From a checkpoint of a small mixture-of-experts model trained on Wikipedia: 8 layers, width 256.
Below are experts of layer 4 (counted from 0) of a mixture-of-experts language model. Rows are named router (the router's row for the expert), gate (a neuron's input weights, with its number), up (a neuron's input weights, with its number), down (a neuron's output weights, with its number) and show model dimensions 192-255. Each number is 200 + 40 x the weight over its row's rms, rounded and kept within 0 to 999.
After each expert's rows: a language model's description of what the expert responds to. This comes from a sample of Wikipedia text that the model never trained on.

# expert 30
router,203,138,244,210,174,110,91,234,182,199,201,205,304,236,241,204,188,191,220,216,222,113,182,289,136,176,181,159,230,221,170,232,204,203,214,166,258,208,157,148,141,212,207,145,147,194,195,169,170,184,275,141,201,277,243,187,182,181,169,141,166,211,246,181
gate0,203,166,175,217,210,250,167,161,217,190,258,228,205,192,191,218,166,218,209,185,218,164,237,247,144,206,181,233,115,248,233,228,258,197,189,191,207,241,183,298,178,205,214,227,181,148,200,255,183,173,196,115,205,301,167,197,241,228,165,188,193,175,169,171
up0,190,180,212,215,162,274,205,225,197,161,175,248,161,222,160,206,200,202,127,179,253,185,251,160,189,205,193,194,185,189,206,217,222,185,208,235,217,186,216,214,240,193,176,144,270,199,148,237,155,229,260,207,173,179,194,208,362,145,207,172,263,245,293,230
down0,209,259,219,159,181,196,186,188,85,205,234,195,199,181,199,211,165,211,222,274,200,191,286,252,193,185,132,259,172,211,268,185,175,154,249,186,199,162,230,162,220,225,201,145,175,268,104,174,199,176,200,194,192,178,182,187,164,256,244,138,229,147,178,153
gate1,219,233,197,253,245,209,141,189,241,176,273,175,181,274,208,211,161,180,222,154,258,193,103,267,178,226,155,247,194,168,250,250,231,238,208,199,213,168,147,183,138,194,213,226,255,132,227,145,178,246,194,169,304,221,226,176,164,173,222,123,160,181,232,199
up1,202,188,262,197,265,202,205,212,242,232,185,195,154,244,198,225,255,173,262,189,184,203,222,139,162,180,186,212,190,176,229,152,173,189,185,248,253,160,254,93,164,162,149,228,236,181,141,217,166,196,198,151,85,175,182,236,202,231,195,228,199,171,235,167
down1,183,217,165,200,171,193,220,269,161,167,195,191,193,161,151,169,191,202,203,210,158,193,203,238,225,277,275,275,148,194,190,244,161,167,146,180,205,207,166,179,181,174,191,230,183,210,243,198,154,180,197,254,194,224,225,153,298,174,275,232,252,179,173,169
gate2,140,260,172,217,211,194,124,199,235,213,197,272,206,205,199,225,191,263,153,219,208,194,200,218,167,174,266,214,210,185,202,204,159,237,182,195,235,163,222,205,154,215,138,223,164,158,186,198,179,242,190,247,202,208,349,258,244,190,254,205,249,217,198,190
up2,240,174,213,181,224,246,296,211,156,194,194,164,211,187,223,178,248,166,213,161,208,235,213,166,191,214,155,227,187,200,222,180,285,182,185,204,188,198,200,161,237,158,242,210,224,218,199,202,197,130,150,188,192,136,116,156,160,221,148,196,100,141,229,197
down2,177,208,160,177,169,190,233,149,220,232,150,156,230,157,217,206,179,231,226,232,208,167,162,185,165,146,218,259,217,180,134,203,244,208,199,207,177,208,256,169,190,209,176,263,168,209,212,227,233,138,275,186,242,201,216,153,167,137,190,224,267,211,220,180
gate3,255,173,278,179,154,166,227,271,234,173,228,266,266,195,161,197,160,259,281,161,183,275,240,185,202,157,257,157,224,209,184,181,118,88,186,281,160,169,185,183,196,223,147,165,190,219,177,190,203,174,222,204,199,223,222,185,195,182,167,201,158,193,204,228
up3,178,170,242,164,219,202,193,246,142,241,171,134,187,240,325,176,246,244,117,148,158,248,262,191,229,194,222,188,256,239,178,206,181,217,145,157,218,202,239,205,186,267,201,200,264,187,186,232,201,118,143,231,199,212,201,172,227,207,251,208,168,199,134,235
down3,187,240,141,173,215,182,203,167,115,192,137,194,193,205,136,168,255,190,233,251,198,209,214,177,146,250,253,186,223,173,216,209,220,219,226,181,191,243,228,275,239,186,256,252,242,185,190,212,240,198,193,194,177,241,245,184,178,230,176,219,238,248,210,224
What it handles: Middle pieces such as ber, ain, enti, cour placed before an ending, as in tw|enti|eth, Nor|ber|g, to cour|t.

# expert 37
router,204,127,232,213,245,196,234,279,145,155,251,220,153,241,221,217,155,210,222,137,219,210,285,245,220,156,132,119,177,184,212,191,172,275,210,176,196,160,141,236,188,177,244,211,167,168,228,166,128,174,145,182,146,225,283,237,199,245,155,216,144,211,254,181
gate0,227,217,230,239,182,209,224,198,234,229,224,154,137,214,147,198,202,234,168,160,218,212,189,244,119,218,186,262,152,212,247,166,230,231,159,184,204,135,176,207,202,227,177,177,199,190,202,241,269,131,180,165,270,175,164,260,186,274,245,186,196,138,154,199
up0,198,175,214,184,178,189,192,191,224,238,251,169,149,209,146,168,161,222,93,189,183,185,182,248,191,210,157,252,174,221,225,162,200,201,145,161,208,150,183,209,258,181,152,207,220,217,215,206,280,171,207,196,252,167,162,252,205,306,223,178,171,150,163,190
down0,234,169,168,184,228,231,176,135,175,227,104,239,167,233,132,232,174,151,229,161,188,180,211,97,241,238,145,82,208,185,184,261,195,162,226,175,182,211,192,131,175,124,190,209,157,154,152,167,222,232,285,243,202,178,146,202,213,199,147,250,220,145,204,214
gate1,199,166,186,230,259,137,211,251,170,212,194,150,247,166,235,183,221,225,126,162,190,213,178,213,165,233,184,232,210,227,211,176,192,157,159,147,219,188,112,266,203,178,207,157,137,250,236,125,154,213,246,231,132,266,232,255,184,206,183,198,215,192,166,262
up1,198,162,121,188,212,209,230,215,258,108,260,187,206,173,278,176,197,201,159,168,216,212,208,178,114,150,203,209,208,173,213,166,263,152,228,253,129,257,105,228,167,175,174,145,214,299,172,173,198,231,199,246,159,211,125,170,188,158,159,178,196,196,265,211
down1,212,148,207,229,127,206,238,126,217,134,235,152,171,253,238,175,171,244,247,239,210,222,201,182,239,241,160,248,214,225,146,161,194,229,197,187,218,149,245,139,127,239,204,248,98,120,229,192,145,108,157,80,185,154,216,162,245,254,205,219,204,212,178,179
gate2,251,248,195,123,176,225,151,164,190,116,199,168,159,179,154,224,216,230,172,197,189,209,237,213,216,267,183,225,139,294,255,252,284,136,189,206,128,161,228,202,202,186,150,178,193,308,174,201,189,249,164,198,160,221,200,222,157,188,169,227,137,168,153,228
up2,194,163,223,172,169,227,144,173,170,158,203,245,193,163,150,210,203,196,146,234,171,173,199,247,242,221,138,190,174,112,171,139,270,171,100,226,217,206,162,238,151,208,160,211,255,169,144,203,230,174,247,205,228,206,241,281,226,245,246,152,253,245,301,210
down2,234,253,211,176,175,255,254,219,137,166,187,231,198,252,224,225,240,230,227,246,261,198,216,264,210,203,186,234,220,267,213,226,238,167,190,178,164,190,116,183,180,188,274,202,247,191,209,165,141,270,204,248,228,244,205,232,213,250,136,225,264,238,161,128
gate3,220,154,159,101,178,171,126,194,184,166,141,145,214,161,159,191,187,228,211,265,246,177,248,204,207,244,307,171,210,234,228,183,186,244,257,162,194,293,204,192,136,164,209,172,150,168,193,168,150,237,246,204,242,191,211,150,238,185,223,172,157,197,235,215
up3,201,186,190,130,179,184,231,213,152,260,225,172,253,189,155,137,176,243,227,192,191,186,183,227,229,159,200,166,188,111,136,156,269,195,255,225,250,204,173,217,115,202,223,203,164,195,234,206,240,199,239,211,157,241,186,169,158,184,204,124,170,178,222,233
down3,97,246,153,226,270,183,228,209,227,163,176,224,208,171,189,200,258,213,193,146,248,173,229,254,211,200,185,184,185,189,204,198,269,251,221,128,229,283,171,269,212,231,237,219,182,216,177,196,205,231,172,251,194,181,192,198,123,213,175,197,173,182,248,205
What it handles: The word the (and The), plus possessives his, her, its, their, this, after prepositions like of, in, to.

# expert 32
router,274,200,210,219,206,207,155,155,188,175,187,261,247,170,207,235,241,177,198,175,141,188,115,223,242,220,165,174,188,228,186,253,198,224,292,196,254,267,222,158,148,231,210,200,158,259,200,273,137,201,264,166,175,214,273,158,184,229,190,206,170,185,144,225
gate0,195,141,244,229,180,213,218,201,208,202,169,199,188,258,151,224,231,216,268,181,172,271,222,206,147,223,127,217,135,171,197,275,199,207,217,216,206,226,203,171,158,231,164,136,234,218,196,203,213,130,155,158,214,234,158,205,201,244,166,200,195,175,228,152
up0,237,173,149,161,204,272,128,268,195,274,194,145,198,223,158,229,230,128,199,183,93,156,177,217,177,175,165,283,248,284,161,254,234,235,84,216,184,134,250,214,133,209,218,133,276,210,191,167,241,142,200,217,187,190,133,229,182,254,192,135,214,120,244,176
down0,181,205,250,226,218,235,257,194,239,175,186,182,228,196,240,231,267,238,172,178,189,285,145,209,225,177,221,173,225,182,170,167,180,169,211,262,234,221,216,195,177,193,196,190,219,246,302,189,242,198,191,200,265,234,192,155,166,174,158,226,126,227,164,249
gate1,274,216,208,106,175,190,216,238,253,248,249,203,129,159,158,116,190,179,213,228,203,227,202,160,204,222,142,183,244,210,191,178,164,165,166,200,164,212,206,168,267,92,174,168,225,193,232,192,226,204,221,227,165,142,193,226,280,214,138,219,170,164,227,243
up1,176,196,241,270,146,220,166,200,91,148,152,224,261,217,286,261,227,242,281,123,167,197,212,145,172,180,212,220,230,101,288,201,190,222,193,235,236,152,189,187,210,256,156,236,211,187,125,186,152,304,177,195,178,255,257,182,147,246,166,198,227,207,168,227
down1,200,296,216,150,175,244,200,263,128,178,158,126,161,223,190,248,198,212,210,236,168,164,254,187,224,214,112,133,237,175,180,127,225,210,169,195,205,253,167,192,272,155,252,168,307,235,193,200,292,267,197,244,226,226,177,182,249,211,130,248,258,127,179,201
gate2,178,157,220,200,210,279,173,148,253,208,214,232,203,192,206,177,153,138,198,130,187,283,211,183,240,136,160,204,237,198,150,215,195,172,231,254,159,176,216,235,148,193,217,236,209,195,173,149,231,183,135,206,193,187,175,140,223,196,90,153,139,184,221,149
up2,187,164,168,158,219,216,207,142,202,210,181,127,231,94,246,249,152,160,208,270,199,254,193,168,176,168,148,203,249,263,207,260,204,212,168,261,138,175,205,225,160,213,171,262,194,248,191,195,195,244,183,166,133,222,235,216,223,188,219,236,183,237,157,219
down2,213,175,167,156,156,197,223,109,145,159,219,191,199,224,225,155,220,246,230,253,238,225,180,255,257,225,295,250,253,284,266,163,227,193,210,174,241,183,151,193,218,228,212,264,225,258,241,208,256,174,151,166,208,219,217,211,124,245,166,161,214,160,171,205
gate3,132,147,214,134,197,181,214,242,202,246,303,232,281,185,154,137,204,209,179,211,213,232,250,190,217,216,184,162,180,191,173,193,143,210,215,146,229,162,246,170,267,206,128,208,187,196,161,191,186,214,112,153,173,161,231,173,222,139,207,199,149,255,167,182
up3,181,172,246,265,111,183,209,165,183,211,219,287,215,199,210,298,304,231,260,135,168,144,286,114,212,185,220,222,141,181,212,230,216,182,189,249,190,248,148,198,164,254,230,170,188,153,190,246,232,161,181,203,227,163,215,182,209,194,228,270,253,197,283,130
down3,249,169,220,167,234,209,236,170,209,134,164,191,160,152,175,222,213,154,207,278,154,184,210,129,200,167,199,227,192,95,185,194,230,253,214,168,142,210,219,162,273,210,194,232,228,213,148,167,228,199,199,297,214,186,191,228,199,125,91,257,230,229,172,197
What it handles: Last piece of a word just before punctuation, such as -ing in learning, -es in sources, -tion, -ment, -ts.

# expert 19
router,234,174,267,220,297,225,183,167,183,155,203,245,250,120,195,179,238,247,207,190,172,205,189,232,168,233,123,213,223,159,270,246,145,152,247,182,238,237,231,198,146,200,222,181,178,245,232,223,221,161,237,166,155,183,281,216,175,234,174,151,235,116,187,201
gate0,188,125,204,225,223,210,226,159,290,155,183,169,222,247,181,147,169,192,128,175,179,168,202,219,173,202,133,157,189,185,157,130,204,140,198,176,185,234,181,240,244,156,196,208,198,202,197,207,285,197,172,208,157,255,189,168,152,176,193,237,226,218,201,187
up0,268,241,255,194,172,187,173,258,231,221,194,265,245,136,175,231,172,183,200,254,264,244,210,131,168,230,166,168,248,188,279,225,223,230,231,217,161,193,282,178,157,202,178,218,235,124,201,246,175,186,170,198,241,206,115,254,251,241,173,182,214,222,150,257
down0,182,230,165,192,238,138,130,289,199,205,245,134,172,152,192,202,243,153,210,185,227,181,172,197,236,157,218,218,172,216,208,177,237,198,188,219,190,168,233,134,235,198,205,218,167,231,226,204,164,154,288,176,238,213,255,167,192,210,243,137,208,148,193,199
gate1,187,247,198,196,235,215,205,277,237,146,172,215,202,169,212,193,270,238,206,151,153,192,198,229,230,213,193,247,185,205,236,192,163,171,188,202,168,232,199,173,157,129,171,124,129,191,205,248,187,199,195,119,173,182,142,220,160,155,146,163,234,221,233,149
up1,297,258,134,209,185,195,215,195,208,168,191,202,260,216,194,204,79,189,222,214,198,186,193,214,281,178,201,203,237,159,272,146,188,114,169,142,196,298,220,232,222,240,170,229,237,248,232,198,284,242,173,219,222,198,223,194,249,207,164,159,155,149,139,192
down1,155,215,142,153,198,203,213,192,174,224,155,193,205,179,169,194,198,284,234,236,172,212,238,231,248,214,206,263,219,198,181,203,232,223,232,202,257,232,160,220,185,206,167,172,186,157,187,161,135,195,207,224,225,268,229,282,242,243,191,151,198,63,160,141
gate2,238,176,201,240,215,204,203,167,224,234,190,216,134,290,216,216,209,232,222,146,188,206,219,212,254,217,246,223,223,256,196,123,185,189,158,187,227,197,136,290,158,207,120,202,192,318,179,202,215,283,207,126,196,218,221,245,162,131,143,313,274,165,221,201
up2,275,204,156,106,178,148,162,216,218,189,156,166,209,212,230,209,195,192,230,244,160,128,248,174,283,183,163,299,177,157,218,272,151,177,201,263,178,170,117,186,163,165,178,243,170,219,145,295,231,198,273,222,170,188,199,204,145,241,197,202,218,222,206,238
down2,162,216,183,92,160,199,267,210,174,209,185,176,193,174,238,237,158,165,202,180,263,196,285,209,142,173,199,161,242,128,226,161,169,198,175,245,172,207,240,180,179,145,222,232,182,233,177,150,194,167,233,239,170,268,194,169,179,210,244,211,279,198,173,240
gate3,216,179,216,259,241,210,107,194,157,180,182,207,165,159,186,302,239,153,149,153,286,188,195,207,142,180,249,205,140,155,184,164,230,216,107,238,187,230,208,131,190,243,171,172,220,164,186,138,221,174,214,197,160,247,210,290,160,190,179,221,167,211,234,159
up3,179,167,213,252,180,172,199,176,235,214,253,188,141,133,208,113,173,210,139,302,209,245,161,152,283,256,186,193,167,202,206,235,240,221,232,190,153,167,185,147,123,163,186,182,263,172,229,246,230,159,223,176,187,198,189,148,104,289,202,254,166,254,161,235
down3,161,158,259,225,174,129,251,228,249,229,227,152,214,216,235,261,170,261,150,229,194,224,276,229,205,188,162,182,193,256,219,205,166,224,283,202,144,159,240,132,189,182,216,178,209,215,173,217,256,233,245,171,203,174,123,210,180,196,135,270,156,131,196,239
What it handles: Mid-word pieces like ap, ay, ang, ast, ow, ey, y, am after a consonant, often in names: H-ap-e, we-ap-on, Ham-lin.

# expert 0
router,175,179,208,194,235,170,193,221,176,157,227,191,123,235,226,283,222,189,187,138,153,262,279,228,184,190,168,145,116,197,243,202,178,244,219,174,192,167,191,251,205,161,229,194,181,145,278,230,129,180,151,199,119,217,260,205,247,233,179,253,146,178,160,223
gate0,214,322,244,186,224,191,174,236,248,202,115,181,166,208,230,186,275,173,190,241,223,192,155,325,250,219,178,117,187,225,149,180,217,227,186,222,165,216,164,233,210,181,173,195,205,208,209,196,171,181,210,252,223,158,165,173,208,89,173,238,143,238,190,221
up0,216,142,288,125,167,247,238,129,238,156,281,198,222,146,184,217,159,203,237,219,236,197,241,114,161,197,216,254,203,268,198,222,218,165,242,160,247,275,235,177,232,188,282,137,196,221,253,179,190,198,225,199,220,193,144,179,171,225,228,181,196,188,195,194
down0,244,157,171,162,148,265,211,177,193,205,187,263,147,239,196,239,114,173,170,144,130,212,191,168,251,150,103,226,237,151,289,155,138,183,176,207,278,172,159,195,219,211,177,173,216,212,222,196,152,191,198,146,111,209,229,168,286,172,197,194,255,131,182,207
gate1,265,286,272,240,218,134,164,183,160,275,159,165,123,186,168,247,234,209,212,131,250,228,201,200,232,246,119,160,210,226,218,169,179,190,233,199,195,146,220,223,198,204,232,239,256,248,205,183,130,209,202,205,220,213,246,232,164,173,285,227,160,244,189,221
up1,196,198,222,202,227,188,144,213,214,164,242,263,222,198,217,135,188,121,246,266,210,215,231,165,163,209,263,242,154,234,153,188,183,230,251,248,174,178,173,232,217,205,199,224,209,134,218,185,167,199,216,246,151,115,238,150,209,207,156,198,190,150,175,185
down1,214,130,226,237,232,138,200,161,236,279,214,230,231,206,189,184,197,104,229,160,248,185,164,234,224,203,248,173,215,218,208,217,174,228,183,192,133,184,272,109,155,195,220,153,195,198,218,274,185,241,256,228,169,179,223,220,173,168,191,217,201,103,163,190
gate2,302,159,187,166,212,130,194,208,221,193,124,67,192,218,283,175,250,199,133,229,196,238,278,221,161,172,207,180,134,207,193,129,171,223,270,227,208,230,159,182,206,219,123,123,210,265,227,148,195,164,167,265,201,213,258,186,213,188,199,244,167,250,184,219
up2,226,199,191,155,225,187,176,166,202,214,143,164,195,210,275,230,266,193,165,203,264,231,196,234,175,217,191,199,180,239,205,176,202,272,269,212,180,186,166,152,184,235,129,135,202,197,177,131,216,147,166,297,265,234,250,135,202,185,262,219,120,275,287,192
down2,159,284,208,275,229,180,193,176,232,159,231,241,261,199,155,215,158,221,279,196,153,155,113,189,259,158,171,230,196,99,230,189,171,191,174,232,174,195,258,194,136,152,314,271,161,164,206,243,171,173,200,151,183,168,193,260,235,214,222,187,166,173,231,223
gate3,196,199,179,226,178,206,309,158,257,198,154,203,225,180,158,227,200,231,240,237,171,251,173,298,199,193,181,194,226,143,223,235,157,188,194,219,135,177,146,225,247,125,225,270,211,211,254,158,208,154,195,206,239,252,254,220,181,223,222,198,149,211,205,225
up3,205,202,231,160,151,223,249,238,188,199,250,132,222,218,148,233,131,206,195,148,217,180,168,145,191,213,173,216,165,189,186,127,222,191,201,209,175,260,222,212,191,153,162,204,283,220,128,217,228,207,201,173,144,192,233,244,192,237,174,240,303,156,206,197
down3,176,176,161,243,197,192,194,224,209,223,242,265,173,148,298,159,265,232,172,248,200,89,202,181,209,201,162,188,242,214,162,106,185,233,207,147,214,171,182,249,209,197,233,236,90,193,245,75,161,213,191,196,195,306,183,213,257,225,238,176,284,210,104,249
What it handles: Articles and possessive determiners before a noun, mostly mid-sentence after verbs or prepositions, such as the, his, their, a.

# expert 8
router,200,216,219,196,142,229,263,226,103,290,231,195,171,232,236,192,243,176,147,174,161,188,236,180,199,245,243,233,114,186,198,202,211,149,222,222,247,112,218,236,274,173,177,178,240,200,240,202,161,201,228,152,172,237,141,201,222,170,208,143,229,173,164,118
gate0,163,182,130,226,231,223,201,139,202,211,198,184,172,234,227,215,244,208,234,219,168,216,187,133,221,251,106,252,206,85,192,216,202,206,166,247,147,225,211,200,233,145,151,263,205,164,199,160,209,245,148,164,227,195,202,193,226,255,181,236,161,169,250,231
up0,234,151,195,203,169,134,135,248,249,186,158,198,241,236,166,224,194,189,159,228,206,234,281,291,215,167,185,254,261,188,193,153,155,165,222,199,187,183,223,206,256,135,147,203,197,228,229,219,149,247,223,259,177,177,202,175,185,177,207,200,227,184,246,275
down0,197,149,166,173,212,256,210,275,193,190,175,163,236,206,186,247,172,224,124,248,187,209,283,176,202,156,232,201,241,145,177,182,132,227,175,213,251,202,194,230,145,193,236,220,138,224,175,235,227,265,206,230,210,206,235,210,180,156,264,195,216,212,132,203
gate1,145,219,216,236,194,244,216,221,210,184,243,168,223,197,204,194,237,234,227,230,224,161,228,189,197,135,238,217,199,237,260,290,231,197,164,234,103,179,120,257,183,193,203,192,265,199,180,198,155,193,116,204,168,189,138,211,235,188,185,157,128,222,140,224
up1,177,165,144,173,206,176,159,110,219,228,194,175,221,187,194,214,129,130,198,254,127,197,189,220,170,239,184,210,241,227,169,159,194,213,220,111,173,172,242,174,199,169,215,223,186,121,224,243,204,183,182,165,238,183,214,237,167,196,140,235,259,233,236,201
down1,195,181,192,248,248,151,164,197,152,269,206,224,204,235,198,116,229,287,181,128,310,239,192,228,191,178,160,265,218,242,83,187,259,229,212,241,205,200,181,226,205,155,234,177,164,225,151,243,201,244,204,180,232,156,227,159,175,130,201,201,196,168,178,307
gate2,158,174,288,123,207,272,150,238,240,205,248,132,219,236,176,203,217,258,169,222,138,214,213,277,190,249,240,125,233,190,169,207,254,254,224,220,280,177,234,322,236,150,199,288,186,204,149,166,120,231,209,198,222,200,231,209,159,223,171,160,266,196,180,180
up2,181,181,260,170,232,241,203,207,237,183,194,117,214,205,163,224,219,168,174,213,104,284,246,291,206,269,274,156,206,182,196,122,199,256,294,194,289,180,292,239,244,197,237,235,185,186,161,183,166,202,190,228,212,155,219,194,190,201,198,145,192,194,214,144
down2,244,244,146,194,210,149,289,254,194,248,159,217,199,226,187,196,187,138,223,177,229,215,280,209,255,86,159,307,243,184,169,209,195,258,227,226,159,208,93,89,239,188,244,229,159,237,90,233,271,179,197,198,204,198,298,193,242,200,204,210,223,206,216,196
gate3,197,168,196,181,172,246,210,214,271,228,160,220,152,120,223,183,289,182,212,217,238,209,218,221,228,251,202,188,146,201,214,227,139,206,159,192,206,183,218,240,172,176,203,239,232,148,173,155,235,201,264,228,248,208,268,183,220,205,187,178,220,153,175,162
up3,286,173,211,172,236,246,157,201,183,161,125,203,201,120,223,248,166,164,159,131,200,213,252,150,276,200,315,231,222,156,188,191,223,266,196,166,266,267,228,216,247,255,198,232,245,215,168,238,276,229,168,176,223,237,192,164,242,250,122,146,196,130,196,172
down3,187,256,227,136,170,206,251,258,217,230,213,188,171,196,206,195,208,238,195,157,204,254,246,248,274,183,234,276,276,106,195,166,227,249,225,223,179,143,232,221,278,194,164,180,220,252,111,238,217,232,228,138,204,181,213,228,227,198,231,185,220,196,249,248
What it handles: Opening capital letter or first piece of a capitalized word, mostly names and song or film titles, such as I Feel, Terry, Heinrich.

# expert 45
router,207,212,256,188,145,235,232,163,193,187,212,248,213,220,182,166,169,118,161,185,268,229,178,163,210,193,211,208,218,232,108,235,182,176,184,179,160,213,180,156,238,194,254,147,242,178,126,250,216,128,248,218,200,197,168,122,248,201,164,169,264,147,203,226
gate0,242,138,188,199,231,221,180,179,215,167,260,176,201,167,74,137,264,164,244,182,249,208,157,143,189,185,261,208,203,250,186,233,208,119,150,192,156,137,207,165,209,191,165,169,201,180,217,205,154,210,202,198,173,217,288,254,176,140,237,214,220,160,137,241
up0,200,111,219,199,203,180,224,192,147,140,251,232,185,81,83,169,246,158,172,195,259,272,188,177,246,240,207,217,193,216,157,198,237,168,156,150,146,147,182,225,191,187,248,195,191,196,205,220,174,173,195,162,229,215,208,247,193,163,160,205,216,151,129,142
down0,172,257,204,132,238,203,199,164,196,240,145,223,184,172,155,257,212,272,237,220,152,212,163,241,249,184,106,198,193,206,169,172,247,266,269,173,180,173,213,187,177,121,223,156,197,177,229,296,168,186,178,184,186,208,165,190,208,228,155,214,160,225,237,238
gate1,131,301,169,169,161,193,177,256,185,216,181,188,138,194,171,218,177,220,214,147,194,234,65,153,157,278,234,172,221,179,201,251,226,144,205,179,167,144,191,151,180,213,214,197,288,206,206,260,202,199,138,220,155,230,195,188,171,176,220,208,154,189,232,183
up1,231,181,204,209,247,192,216,146,177,178,196,296,221,170,179,194,206,185,172,179,191,168,224,146,139,163,188,200,160,192,297,195,266,225,177,148,192,190,220,254,290,233,138,143,174,231,177,224,266,292,221,222,204,253,253,196,143,195,242,186,211,176,222,184
down1,158,153,238,226,190,197,168,232,189,178,190,190,143,259,146,162,277,188,199,106,210,189,176,113,122,220,185,194,239,189,207,156,303,232,256,125,214,166,280,175,143,202,149,251,234,159,199,164,263,248,144,277,274,200,173,226,226,210,243,212,186,170,175,222
gate2,231,192,186,117,140,228,175,138,160,121,131,163,155,170,197,173,143,184,192,253,232,277,149,180,194,161,165,177,172,208,212,154,237,194,216,148,171,218,174,186,186,139,238,209,175,165,216,209,201,168,256,257,160,184,234,197,198,194,266,231,239,202,216,150
up2,237,210,208,138,229,143,137,216,229,112,182,197,194,227,133,306,181,200,246,239,204,215,222,169,186,165,152,242,194,181,162,79,161,219,218,216,167,224,166,150,258,141,176,198,206,150,212,256,204,213,218,238,209,218,158,187,152,245,297,230,165,161,244,240
down2,214,177,154,152,155,286,222,225,127,226,223,169,152,212,200,236,215,211,231,207,194,171,222,133,239,195,167,191,186,219,240,158,224,184,203,122,220,198,201,163,176,106,265,245,184,241,199,206,166,206,225,202,247,191,204,210,229,219,109,133,197,205,209,262
gate3,168,144,179,284,195,187,179,134,250,145,158,149,156,154,203,198,189,256,267,184,127,140,181,116,206,217,245,193,208,187,244,229,134,208,158,210,180,140,180,253,266,180,262,222,203,264,190,256,259,215,230,161,230,230,236,191,190,216,203,276,201,175,193,229
up3,150,162,169,316,221,229,188,206,178,219,189,139,176,104,200,151,245,207,226,251,176,208,214,165,223,191,244,188,194,154,219,183,209,212,137,158,202,139,220,204,286,229,308,177,166,227,183,235,297,255,306,161,246,157,237,187,223,184,128,244,199,210,199,206
down3,187,222,234,222,205,236,259,227,161,287,201,179,227,199,213,220,161,199,159,170,244,210,141,213,268,213,209,227,163,244,174,170,162,192,263,214,229,241,228,208,230,240,124,223,205,183,169,236,117,272,234,229,170,178,193,180,282,210,215,205,206,102,232,277
What it handles: Noun-ending pieces and whole nouns before of/and/in, such as ation, ment, ity, number, years, plus ub in scuba, Subspecies.

# expert 24
router,239,188,177,245,237,164,191,252,244,208,224,233,237,219,148,123,194,222,231,128,184,116,240,200,167,250,145,225,158,216,238,220,215,234,203,243,231,219,146,213,206,274,150,274,219,155,120,261,179,195,240,201,203,199,216,131,137,150,158,212,204,289,248,178
gate0,274,230,227,240,190,157,195,146,195,205,239,263,224,203,214,247,199,153,216,223,159,171,168,277,131,265,157,215,211,213,157,181,199,259,243,195,199,276,202,132,170,205,125,157,262,169,209,199,226,141,242,193,168,155,208,263,207,237,147,214,225,244,157,256
up0,158,169,263,193,204,223,177,161,160,193,185,202,287,184,340,229,144,227,263,173,144,223,271,231,176,204,184,187,238,251,179,180,176,203,233,116,180,197,179,188,222,229,206,212,120,161,237,147,240,198,225,186,142,214,227,240,191,238,130,225,301,218,130,245
down0,210,188,206,234,261,197,257,135,162,150,274,213,128,164,229,149,245,196,180,180,206,245,187,180,223,151,214,181,196,169,220,256,184,162,237,213,198,166,183,244,183,253,178,197,223,152,192,166,195,201,268,196,165,178,206,209,179,220,218,212,206,192,111,218
gate1,150,198,143,213,187,234,115,244,311,225,216,258,181,172,182,275,215,234,225,111,113,160,206,230,239,230,253,166,197,184,121,258,150,160,231,226,177,148,139,260,191,219,163,286,197,219,131,219,155,200,147,195,156,83,252,157,185,179,237,173,147,159,244,125
up1,211,181,181,252,187,207,151,199,151,234,122,141,205,177,231,262,224,266,220,247,197,195,163,187,147,192,213,170,213,222,260,166,190,254,218,236,214,187,176,132,211,241,231,220,277,171,168,200,214,278,196,218,170,222,126,201,240,263,211,212,251,272,183,167
down1,149,150,197,203,216,198,278,174,177,156,166,211,235,184,171,238,205,296,133,127,186,185,188,184,209,178,230,197,174,171,162,211,178,233,245,226,257,121,198,147,218,149,251,260,235,240,201,226,252,209,153,192,271,187,194,257,157,248,211,237,235,105,212,226
gate2,181,104,151,230,193,144,236,200,151,182,165,150,242,210,182,208,216,179,161,208,183,159,213,168,142,174,167,180,201,241,261,143,160,193,159,260,207,202,154,199,205,233,118,254,220,222,201,167,188,263,226,179,183,191,244,249,213,209,224,193,170,243,223,215
up2,180,160,247,166,238,192,183,204,188,206,237,248,215,277,253,187,215,215,194,193,198,204,269,190,224,217,109,165,182,227,209,198,78,185,183,267,162,140,219,177,256,202,204,247,213,229,178,217,195,231,169,189,161,124,176,209,194,189,282,209,183,192,155,197
down2,164,193,210,158,199,190,264,198,226,233,137,222,232,172,227,257,226,168,177,205,246,200,244,221,214,165,161,159,158,206,206,174,238,197,159,162,153,200,247,232,148,228,243,211,188,179,109,290,181,186,220,219,175,163,256,159,183,126,177,189,192,202,201,230
gate3,247,202,173,168,293,256,101,243,183,210,189,179,215,173,217,284,179,246,165,240,188,188,249,201,186,244,229,200,187,209,228,203,283,156,207,299,197,187,236,206,159,245,201,225,194,268,193,233,191,215,110,197,202,177,163,259,240,197,240,208,242,244,204,283
up3,122,176,159,181,133,111,248,211,235,158,220,177,187,255,160,204,225,197,238,108,145,183,190,172,139,166,220,217,237,188,204,189,250,207,247,115,169,152,125,199,211,241,214,243,203,160,196,152,295,171,213,241,184,167,184,209,193,112,159,242,184,166,196,264
down3,253,276,295,211,170,238,199,257,231,251,230,201,245,162,166,183,196,238,130,199,193,162,259,177,196,246,221,149,183,239,192,175,159,128,116,141,287,158,241,223,252,150,137,236,233,161,180,140,185,196,192,180,176,190,163,192,168,220,210,199,157,181,263,182
What it handles: Middle syllables inside longer words and names, such as pres|by|tery, cap|tur|ing, in|sur|ance, Paral|y|mpic.